Weights of a small mixture-of-experts language model, trained from scratch on English Wikipedia: 1006M tokens.
Below are experts of layer 6 (counted from 0) of a mixture-of-experts language model. Rows are named router (the router's row for the expert), gate (a neuron's input weights, with its number), up (a neuron's input weights, with its number), down (a neuron's output weights, with its number) and show model dimensions 0-55. Each number is 128 + 32 x the weight over its row's rms, rounded and kept within 0 to 255. Numbers have three digits each.
After each expert's rows: "gets" lists some tokens that make up at least twice as much of what it gets as of all text; "comes after" lists some tokens at least twice as common just before its tokens as in all text. This comes from a sample of Wikipedia text that the model never trained on. Tokens count by the router's weight.

# expert 31
router:140080095122132198139161099130167144105127061135104172173144108123098133098149140080164165071095115078138154120084161000122114102158172106117115115098122117141127089112
gate0:216126064154102156149109181163052159165094107149111153115095105158127113110168116115176150194116125086177107081096132098086104064171142092139156087136116084102085163078
up0:137139153207148121120140079127112107151081160101169181097122127123138128126112130119124155112136129146114167164176087153098140114106076145104094152153198098143064133135
down0:164101158068113133129132120187077110125122138122118062093142187151136147151142071127084115101153099115177110111074162138103077176114109128131124115101139131110164129163
gate1:136169096107175156137116145179144133117138158094148160110111119082135111130142165072120150120118081142120156074183150146084150139125143046131155068125129105067115135091
up1:047114092079160115169091116076150138197124150143169162118134126094123097097151064110150142128098174151116162105046184066142212075127124201113102182158158125110183146189
down1:138093084139089164144160122138126099128121051131139124133145076201130140101090114122190091126116124106138073055165126129126072120125113142137166165123114079099116117095
gets: " the", " a", " The", "0", " first", " an"
comes after: " of", " in", " for", " to", " by", " with"

# expert 20
router:094105131148147114131129101116186119058152133140080074077090179104119169158170146111132093131132111130091118132107100177098130146064143146147164085139169127144096177085
gate0:119155054144117100133141082149088122136156089158172119121089168099172085124149070174139209103099116143166131131146056186112091125101126123123101158151160118122097170077
up0:149154072171111057186153125161155118212146149227099128146112126101105161155161169171092088108143119142215159135089073141098200209100133145088077128126167144135105110128
down0:079150141088133164120106185114099098131174088094163155097178154143099127117069158119111095118096190160072108142149150117165148122168157119110146110125146196057106094091
gate1:123081178175054120156092109112087116184155196077100117157117116186118176118092146141123145156088082131132140086186112156144144081106092145101089070163121109093112119087
up1:158167062124122121146097109119116166118113095160130146135143139080100165113132116133148086148154140132119144153125125147153088119161137120153163128111194132127139075190
down1:076135182162114170147102098087132177095150096134163159161115093112146131141121117137134132143121164135083150017108108177147139136123174164103122124115079074120106093092
gets: ".", ".\n\n", ").", " that", ".\n", "\"."
comes after: "19", "20", "18", "17", "12", "11"

# expert 29
router:141132112105145144147184098076113149153103083104143160085088119182157152136138147106146111128149149099139112207195116012130102091120082098165133116145190094094110098142
gate0:160131162137143110155114164131126113131091111127146176171137123105154086147172195125094154178140075121176130084106079155144091148111091103114092183081192130085067154076
up0:090108124182138058050140150119133121139194133125131116156144174159173143101115101110135112097161067176120135102102158145141132081170141087164124106186045137117124183145
down0:106115121133121093158156157112122145117178156154123093097117146100113178090150077165146118124076076170097169100111113075113111065055098178099174173153069083149118160162
gate1:151173120186101185126165115130133061164120109150133131110147179135144096132093109114138140168094100128112152090133181201160105101148187175132152133171155159112115156039
up1:124119082197133149106124101123189108117163155135118080073162159174206096120128116159111130177109130100112114097171121165168128133143128199116134116142164098154060103072
down1:131058095093136105116119131104095144127102078122179126122134167104138139157129106102143138104165144139101100032063113177118181118105116131124164072162091114160167136144
gets: ".", "00", "0", "10", "1", " her"
comes after: ".", " ", "–", "°", ":", "′"

# expert 13
router:110031159154114115100117089157201147113149119166128124096124101129101154144168082121111143150217176129106119096187165194139152106211102139099135125099130115149083132131
gate0:163079157102121144123107113164149165151150143118102164193131106158098190058095116097139108133113115094108122117147106108116149097126137160145159166211173103163171107125
up0:138160136129117104149101144075150142087034130111131146120147125087138130149135149100081133100165199149123134104128118141095107069098123099149119135123123163092100122139
down0:126129156129116129085115137137117125139149148142130127117119165136115119127082069111149095161180108151152155151156138076146088121075116184141110212151158097173168138108
gate1:145174108171137092123137120094104129110109124158155170107089128144154071162155093178129183125127098124187159156081166168102190133158106115071091134141141087135069162140
up1:138115154105137138149134080112159085139065163147144150095103155138190146150114131144085104148144191143231111065105147141091125158095120084112085094151148125165146164108
down1:149133149107163184091148143097138130074170087131148167162143102203150075112118137129190128178138110066092124119090153107140108176181123174187196152085147116023184165071
gets: "19", "20", " ", "18", " May", " June"
comes after: " ", " (", " in", "In", " In", ":"

# expert 50
router:092145133109107141094119126128093129170117097092074091126089124160145146145126137103188109155084119116127095178186118050109131127138154143092186140093117103074156124152
gate0:192175134182129101147116129127129160115179101109076109155073119120079149108137132146098083127110097098108091138105087168108090048093108177179179144121119135113159173085
up0:142103095124160144135196147144133122148165120120162119132123137106133133138124185102157163159060126123195194133111175101116174168111147096095100121155201064128117108123
down0:153143147113082118111071116115103136123116129152126143092152109134110130104139100131083119121123164191067120107098113081150169126118113110088129169125042130089146088144
gate1:147124133109147111129095131124103131155091094132132143137109128139134110124171157070167127105171120120114152133135088132082110082185133163162117135171089036090115153087
up1:167139086126077087075124150149155107113128153132129095123087098108143095111163126121152163091110196153123159112168071135144147114112130134153142103137157052144166109123
down1:138125093080108172158134100155163155155100137105116143103095141193157128069105125190055128122080121132146130116106117112106114150165162133101112174117164143148132133117
gets: "6", "5", "2", "4", "3", "7"
comes after: " ", " (", "–", " $", "10", " −"

# expert 22
router:115131113110130136128124111126132124120255130108107162107157140153081122081170110098160089120140143121141110120141092098130122107166120136108096129133131118115162102104
gate0:141159099090138113144118062195150114087112122149163181135078123099108103128112146168156189123134128159124105166096114084167167095110181133132127152098146091116106178114
up0:126118117121110168167137104173129165157128123148180130123042109145143088139082125148143146083112121131120075196114107081096140148173108152138165143163123103130127114087
down0:089126129151069101117154118068137112145147090080103115129096115128146143183085107155185168101152170084114127116120114080185102145126154138196131167075153122155101115153
gate1:164162114112162112199133125105166139078111152109128155096107138125141135121109122138142125062146127133124177114088125153117169172182104140136121119108161162104144116093
up1:162112100102134153086112120064158133044151176111099171154100127186120108125073107124165067110157080143164215129143132135161106152180091156108171150101132209089139094139
down1:096082087111113193119105174124187143178118109119179100122126126103129125139092085069176167127166165208114133149090133077098123148120130123132126120066157154102137110164
gets: " |", "|", " D", "==", " Total", " held"
comes after: " |\n", ")", "0", "1", "2", "%"

# expert 48
router:108076131103115183155134049140110151136108127155126149123110158137097154110178133055112111131130147120083101130086094192122140113147134144145106142084176112104084104116
gate0:059227122175162054096078158166147128151156192121204140106133166073172134078108096150137110127111080145077128096120148110126100170135134138118175156100132152165163158127
up0:171054160117092135199164100152120122058111099074088169121104130150060123146168096094174165099141171103172116130153109085096160102118134135129150130155165070062123084089
down0:191153154116123161134145100126142110152114164150125181083156153168139190125153109119100084155141178091081135133116149167124050163132151036159140103161160163139160154135
gate1:115126169163103142207137101133129063094086141070151126116149088164121112109223122154136110116174176091121149199108106142137125114133185128117058168112177076167076100099
up1:122078146145104135075124157138077095169123118051107088117109145117182147101123165189142144136142113130130106106088180224117151124147175128100134155106141129121077159141
down1:156120108123141062125112106111117066075167152100125074123097119155072147172127110131173086158109137135120118151128138096207163129134158151088083144145138125176048127141
gets: ".", "-", "–", "|", "°", " -"
comes after: "\n", ")\n", " |\n", ".\n", "1", "0"

# expert 14
router:185153078145116098115193146108174162114078121109070162169090160089133093117152147128131116100107167129098119123105106136078074117140108072132126150157094086052107107074
gate0:194083134117126082152120156224185130128088168074118172123060074109134194104127090069147113121160137176091115121166146099104126097136074141158107116077089100128148113130
up0:057174138170124179125096168122152106104182120142174123119100108136172180135092168162159151079134081062116117118134129084153113149135164152150149172101178157150154152154
down0:145152119094113141154074139079111133108102119117113153162150144074096031127164103058142115116114124081103151119110126132096099171139115154140108181122142082130168110056
gate1:112144174128083138151166117125058186152142127118142104135127210090156136072153098110079184066174099127166166122140129127152041122099108153157153153168109109105107122058
up1:100089160092135210124183134108129106160108155101078147086095183113188153080128171128117133112115126140161168135115159156099117094144120115111115170097113157109115149135
down1:103099100135115120076142128197091159148109091122169133078089095161085152185107096159159162078098135104106072115071133168099146201098100094131137116140143080145115134138
gets: "-", " also", " was", " were", " be", " not"
comes after: "-", "\n", "|", " a", " and", " was"

# expert 15
router:087109125118089149167129161156101153174101168136123100186160121163103140066130128113154077083113137115123133102058142066077081088147108095201100155124066184115134157122
gate0:099092110159131117154057161080160153151118198142141122132137095176149124119141120095141112098130107149081152117189094120169128115146138154159060221166086171116138156151
up0:153090145117124162080181105101082108124184086119140111136153147106183108142138128144122138159112116090179144150138133137151142174102123102093179090087189111177132058112
down0:125057123155154119089142196090157139177149119093116144116117190148129101153154131098122148106125152138098137139145111049153095115143128118115102085145098096111107122094
gate1:218111103157146132165105143095132119140129198098106096163158141104149109125120087058035073161105109111105095080071132187142123134109112128141056169146103150177153108118
up1:130103128132110142138179099094162139121107077130130160138114061101137134093167167135165179102153104087133196143135131059130120066117083069133202052134141117082137183096
down1:126145177167112107178111145114162134151153134135048137204167088165120138187136115141105118097146093121140114107125103069176129124158104120165207116177183109155117146108
gets: " that", " which", " also", " The", " and", " not"
comes after: ",", " a", ".", " is", " was", " an"

# expert 51
router:130083111175089088091135143174103186173177211112152123168141165144138148093139131184128094154107121080141110177110095175119119100108111082095155158113137085147074136112
gate0:161090100129101132137125141131134111127159214107150106171121103153184117107131156148111090135129125117113116112142149174130121117112125090138104142158133153140072143082
up0:171156134139133129144134131120115104120125127049161144153095091198177078104114191142105110133157065143087196136109163167155165144100131104122111167125133067163116149183
down0:108168143092117049077169134111131126124135159110168133129103193175141130078101132158168079102085131103138143181163169087115097170125116110155114108145115126107110103135
gate1:205112152094106094129119160141146123124143132126146135134094060103144070121175136123145165119119148135131095087133096138167097095142112201101134078162120125104146186129
up1:121110120167152204142149124136149090107129083137138104117133164138179144164099132120089150089163110140118137164110156124088127170133168025168156147074122126109140138111
down1:081095070136171149220135120166146117142114098129153191149132117180144104225172115177149103077146067119096142102147128111113135140151154110148175169129110135178103189108
gets: " ", "20", "19", ".", "18", " St"
comes after: " ", " June", " January", " May", " December", " October"

# expert 35
router:102122172121114157049128088155117111156173094107104097126107088169115158146123114077153138130035122055091089156082060079166072148164161097127116143111202126126115101130
gate0:136100145144090151119139157143107089079140205140075107117127127106164116144136167129141193129077086159171166133088112082135130153089164054141116098121154101105064125129
up0:082096103107125078109124054130129128170137114143070116087153188122124103152132110090136169095124133121085107232098107135107138066136072157138126190140135161121137069174
down0:120128094065059186177101182168150076073146173100085115149079130118119093123104097103077115155108116069139184078162174213096109117075066131176119126080154111093105146133
gate1:120102138168091107160100086083096135132123205098112090085165073200135153129139120147130097155151053166108174092156117142145111138138144138131110157172099184053105092109
up1:115114103099130134138085134086159078106102101145119158152113149089118103138137135093166173098147123084157165209118098163111166131107163143137125143110151112218121180136
down1:166157078139093200135122089151090192135101141157147131099101080131163141170164132139178110094190127145145122086121137135097159112142164140141155145099096093142127116152
gets: "==", " his", "'s", "===", "0", " New"
comes after: " ", ".\n\n", " the", " of", "\n", " a"

# expert 28
router:180170121134139068134110137110199075064123174128156092104150120117133138130133129117170135096067099147110141118122093161107171165173140142238117121106115144107152100140
gate0:159142138124033112198173208094132165080104168106126168085167160155102102131167111098122114199127149160114143121046107134169117160119112141149132154092144138129097108106
up0:129126151135123157143110159176129149127149186142096094210125188102151089178157100079132137175152066104153113149119104096136163133105115077118087053201108146142180134108
down0:092160068114088155142119086176131152141087104199149098094034139132141148136131153077166115070136034130133097170146161127137160109120100150135148071124109144097156179166
gate1:136161093104086121132139162065145185127123132095104061119123153115111115164116130113123150126081143136132093100143063106120132114136121133166177105117201168147115123103
up1:123160108155177195123096155085131111158129143076142099168120144127157062157053142130146195135187098164148099172185130146139130135095113113193071104092185107114090139175
down1:132106164152108110138133126093114175153143157164109185106094103153156105110150162114116113146162106122091109121146143110127145129124193148083113086156092126151141172104
gets: "1", "2", "0", "3", "5", "6"
comes after: " ", "–", "20", " (", "10", "+"

# expert 54
router:152123122040187185112125122161113133126151160102137088143104159075121139101148110136158134131090138082120146152157138053144130094131145130170195180185106131163161101134
gate0:099113080141143159152177148166153087109095125076111139140119102065148124180106005138166160145126133194163141137144138088112077159105083095135127092120096130150139115109
up0:083125102119081153127159160149122103104121163166134097171108135087092144181083076140165184177119162168106123152117118085150124126099131115113167083125071133100124128120
down0:146154120123093200129079130062080098160158112148143104088037189119073106106157116127189142122124093143109112061158148115169131113102133084110181123123089133104149100160
gate1:154196163112157134131151173193152118171113133138083096181182150125132107194077116127065067165119130185120129146158178138126120113174152086167134114151092194076145132111
up1:126076095164117097149092121108121168133135096140152190108102104103114144098151114067134208116145127076163082095117089111164078136105098180097077130117118104148130170087
down1:098107169179185143109134080118141145106138085136069181159153170130180140118108129099108156186094151114143119182103162120147112163164106081167089142176173118133126065122
gets: "0", "1", "2", "3", "4", "5"
comes after: " ", "–", ".", "00", " (", "10"

# expert 27
router:130114129093131160120107102097096144103095161076113141138148135138126139154149098127077125130088149125105130146133114000127132125138137123138166151132105156148107131123
gate0:188029100152142115107129185130104146120083179121115109069126120104140141090141122091118100080172149128116078122156127160158154130106085125167069164095156138129133152100
up0:067161096137078097142127170069143064092167105140163164127055082144152089157113110161148153057104080076103070119138134136112139150072147217075088159133156131112093093163
down0:160154110115130165120119122129112081084162115102108146120121120137136137119134149094119184095126167144128125146106115125123116110113061124179174077123083126145133127118
gate1:144125144112116096146082131089095161074119120153099119118120107111180135158135095115125113068069193216118106136099139114136138126103076160198123132150158128156097181098
up1:106167056117118148144179161237165135219136151107171145164164161131098128110108126146151101136177128065165146147136099126104096122148158088115169129111087133100140098131
down1:092122106162138101126131147115124116122175150167142094131100136037150172131089114174117131052095193167127111147093133092127144149157144167081097120088063150122117104122
gets: " ", " $", "_{", " £", "ig", "au"
comes after: " |", "|", ";", ":", " in", " /"

# expert 59
router:109103094127116072125117099132105171090152118141138099058130124094101139098134157157150106109130153169100160139116112144130102147146147120113136159184106113194129247101
gate0:163143117170116100154186143118100112093087103117110105139143160156104159132126132103083109144165081180199175083128108218167141108093156162112089135119173137099135081132
up0:116118099147094089105147104131088143068171079156129099142146132147102212149152163139056123140154150194135186078150080137163125115133135147145149165136139121147153160154
down0:115104187122124071143123110213069096152138100115125180155112125127152177102136169128060163150091076153177118189153191124156100201098090111142153105169128047109110163126
gate1:111160112121111109079127095114123130115143139150123137096033139085101115109091147149213155130161148163119141134147150159116169113170114160170179148152135166149107145162
up1:122114119069143113159098109155188155161128129118180083151162129195088186146151141116122063133115072123123108152129139086112111048123088113166166104101101112110155134118
down1:147204119160132116127136160048145166107176121090152136137067112124141113136134165119121165148137130181110124143167087126122146158168106139154081137111139125142075116087
gets: ".", ",", "–", "us", "08", " season"
comes after: "20", "19", "18", "17", "16", "th"

# expert 46
router:113095123099169145111130099143129150116124100139150155118124121145114119114229130113174068136165152045166137133155162243115092130179111163122089140104160138166172128142
gate0:173077109143124039148106094109124166098108095143149166121124123106089115085126128156193085070128098131079143120126109155113198138129124111089111118109123126142131118161
up0:183121149126177216099134151064160090137161139132110096136108060139191132099137148053139145083107142141026141111158127151177151107086138156116103129139117103139150143146
down0:143144103026128119110096108100149097183089128161182127098094122169099115177050106123090099130073143086162073161102166112152127163147130095106084120112109140135137051142
gate1:162122087182111115123119086132085140113161194135116077121144155117134165062044111166123068138091135122041135132113132112150147146116146151150058124142134133142142120111
up1:143092139131071129100144159118129129124119098086105191128196107083149087188128154163158129119206070112105134108096137115117178155098100151064112161125101099081114085148
down1:092091123077050185169160154103143174182142137126111098149075143170119140120094134126128165149089153146160130173151100100136109141078128143215150102147106087095095121116
gets: "20", "19", "18", "10", "00", "17"
comes after: " ", " (", "–", "°", " $", "′"

# expert 21
router:150115133146123145161112143131102104157120081073080105157158115120155103088141151149117201115104162104131123132104137018163148092141138151150125146146072155132164120110
gate0:143135135090058126117136165134172039204135120126142091153145171046102111113110129181121138210182192194159098119121083138101168097140174108161143084168102062137137184091
up0:153109146115076171092104146119095093095129170121118152129041115099095166124123128145161125082140148189142117100171106135069193169135175144150110120192098117111107152155
down0:167142134150105106151132113115113072097161122146166217158105146155145195124144121173085122100153091123143075063121186121132172188117189109077146195155100119129089201074
gate1:142172145202140104125157138130090117107141154190150113097105141148127141118097126149173146155118112122166180115120060135098150073090096112164139111102086150128069156124
up1:125146126195105125116135098112148063067118130131147115133084051146194100126098103183140136148068133121146171150092069105087176140153176198167120139096154154128143093175
down1:097084067101161121112159103150134118163082152098093065106149129092112153142146159105115152106156144106112127120098152113127083177121110157130084124091164105106155143142
gets: " ", " and", ",", "'s", " (", "),"
comes after: " |", "|", ";", "),", ")\n", " part"

# expert 44
router:082100138096175125108112117143147121135075121140075102119097141123163173154109104130141090148108079115136118112104087047129113113130125158122127124144125160122086103078
gate0:164138150161089114131131124150107123070120128145124145096100114131149144034112127177093100103094143201126143115080165141171086078132103147158117166105062114140070151183
up0:125122130146164160110114038099103085080112185168136098112072038158215143137067103144156094151095113116081077121146154091110118159152125145136141124137074145161101141141
down0:140128216121122201101110080114136132146142149136147184086151089166107119164079211144104112144145127103116126121056150180148138070139070118139146163179168130132192097130
gate1:139161164135130124084093147120091135141130144158130145145164192147172173091141108162154116116133092028167122112125149142134141174119119155157197136146142175080125165136
up1:112136156120146105146086141150147072127117119122094095104094127150092049153106098097185100140169107119113159135118085174042103083123131150100138162132127130122190138090
down1:157102103109104164055117132161097121157078174154116069111152110171082113122111162075122158169098078162105117105128110082073123085114128098104153147173161168195074093111
gets: " the", " The", "-", "The", " -", "="
comes after: " of", "\n", " in", ".", " at", " to"

# expert 45
router:116112126082141169104114083111110137118120129090110138135135116146117128121164125120099119118077144114131129145126114000121136123128128109126145127124122105150132110132
gate0:135146131135110090148128173121146135100101181105084081140178062145168096133157136196151096129188175081107146137086136148172125107111112118110194129128140122056165170120
up0:127185209173107113109110096138158083089085101152146147082114113145137130158117129148134158120091142127120154081107086116104067158153170159123120104125163161168103089081
down0:118102118212133114116048162158147115119140134148102139175147055110082141118157147126132122125187129174087125119129115151109167156146142154077103150124066114116110103140
gate1:142143129122163131144103173100154068076133097097157198079121100064162105071097165110144153109126110113101125173187160153103102098105130176145191120137140125076100156135
up1:142136128115145135154118091132133097078132114089133108164084087155119130100140130121055149148104166123108125111145146136132145096095111076130184127140163152127176129110
down1:163144154161136147118163158185155081126169096154132110091148143156068095138156107122117127086073097127145187108162091113102148130160150157142144140094118124097078134134
gets: " ", "–", "-", " $", "_{", "ov"
comes after: " |", "|", ";", ":", " in", " /"

# expert 60
router:114134079066126166061189155094126164061116141184084078123086098125172061169093105126059081134101120161114103115161169110166158145125137199111115078115085123105158078095
gate0:105127116168095069182135191127101126199105145129066114130169146087098081171158109134076090154140089108085154139115085105177064117153089134045144118119088125117163129114
up0:136146152091147138129113104074162127181158127176129113145197085132120133128145062155111175135129089147120153126123113118165069132131139148166176140142104087094145116109
down0:161172073051158046129130129133095104120159107086036116152118117143146125074190116155072123119131105111127130128146106177174205116106124160153136160090122180168138193128
gate1:115082126151124093094112148121139169126107075183053088098119148088138092105118077136142087157138154138094109090098188154109160130142137131116153152054105208101141127072
up1:108108137155122120166156158159150122123128128121084095161176162128107139151117102132157156113107108129088155105134096121113088077113116141117154105139065080136152173145
down1:122165109094129127209182098122170136135063123145102107168069106150104139140107134139141145149083119121136184165114143123128147203112177165141114132146097199086138141109
gets: " |", " ", ";", "|", " was", " |\n"
comes after: " |", "0", " |\n", "1", "3", "4"

# expert 38
router:151170125096145146072087148132037118133122090153171048185098068154124111082150142134163075123137105150127143134124147048091135087091091141108108145087135109206090178165
gate0:174161159085103109134157140125150092142114083138113131075095107172123104089092173135077096137155136145171104078092135181125116145088148104104102089109133185117165072152
up0:140094179172144197141169132131135137145100176084069181156123218062193097184157108111216099121100084079140110134171118140112102164195100109136107133146127072159148157095
down0:183187181110139156117116123181098144155102148121125134093100142169191152070096147183125106111151116113118165135105152105112157115165097144173186121124080167168102133090
gate1:146132096221161110147091143154140162170094121117111154104111168118134117136119066163124196210091118161099171086078107142066140089126140098130111162085130190131109127163
up1:100139100189132057137080157162098190183144088127132121177102169188113132100113098086130083158134147108156176101149155138089129086144132095085154137033104110177151200110
down1:080092161106170127149179117106198121086143160127118136192131143129120124093107159151161179118078158094145161160075110107154148120173111114006116084153079105108121150141
gets: ")", " by", ";", "\"", "%", "0"
comes after: " was", " |", " were", " is", " be", " been"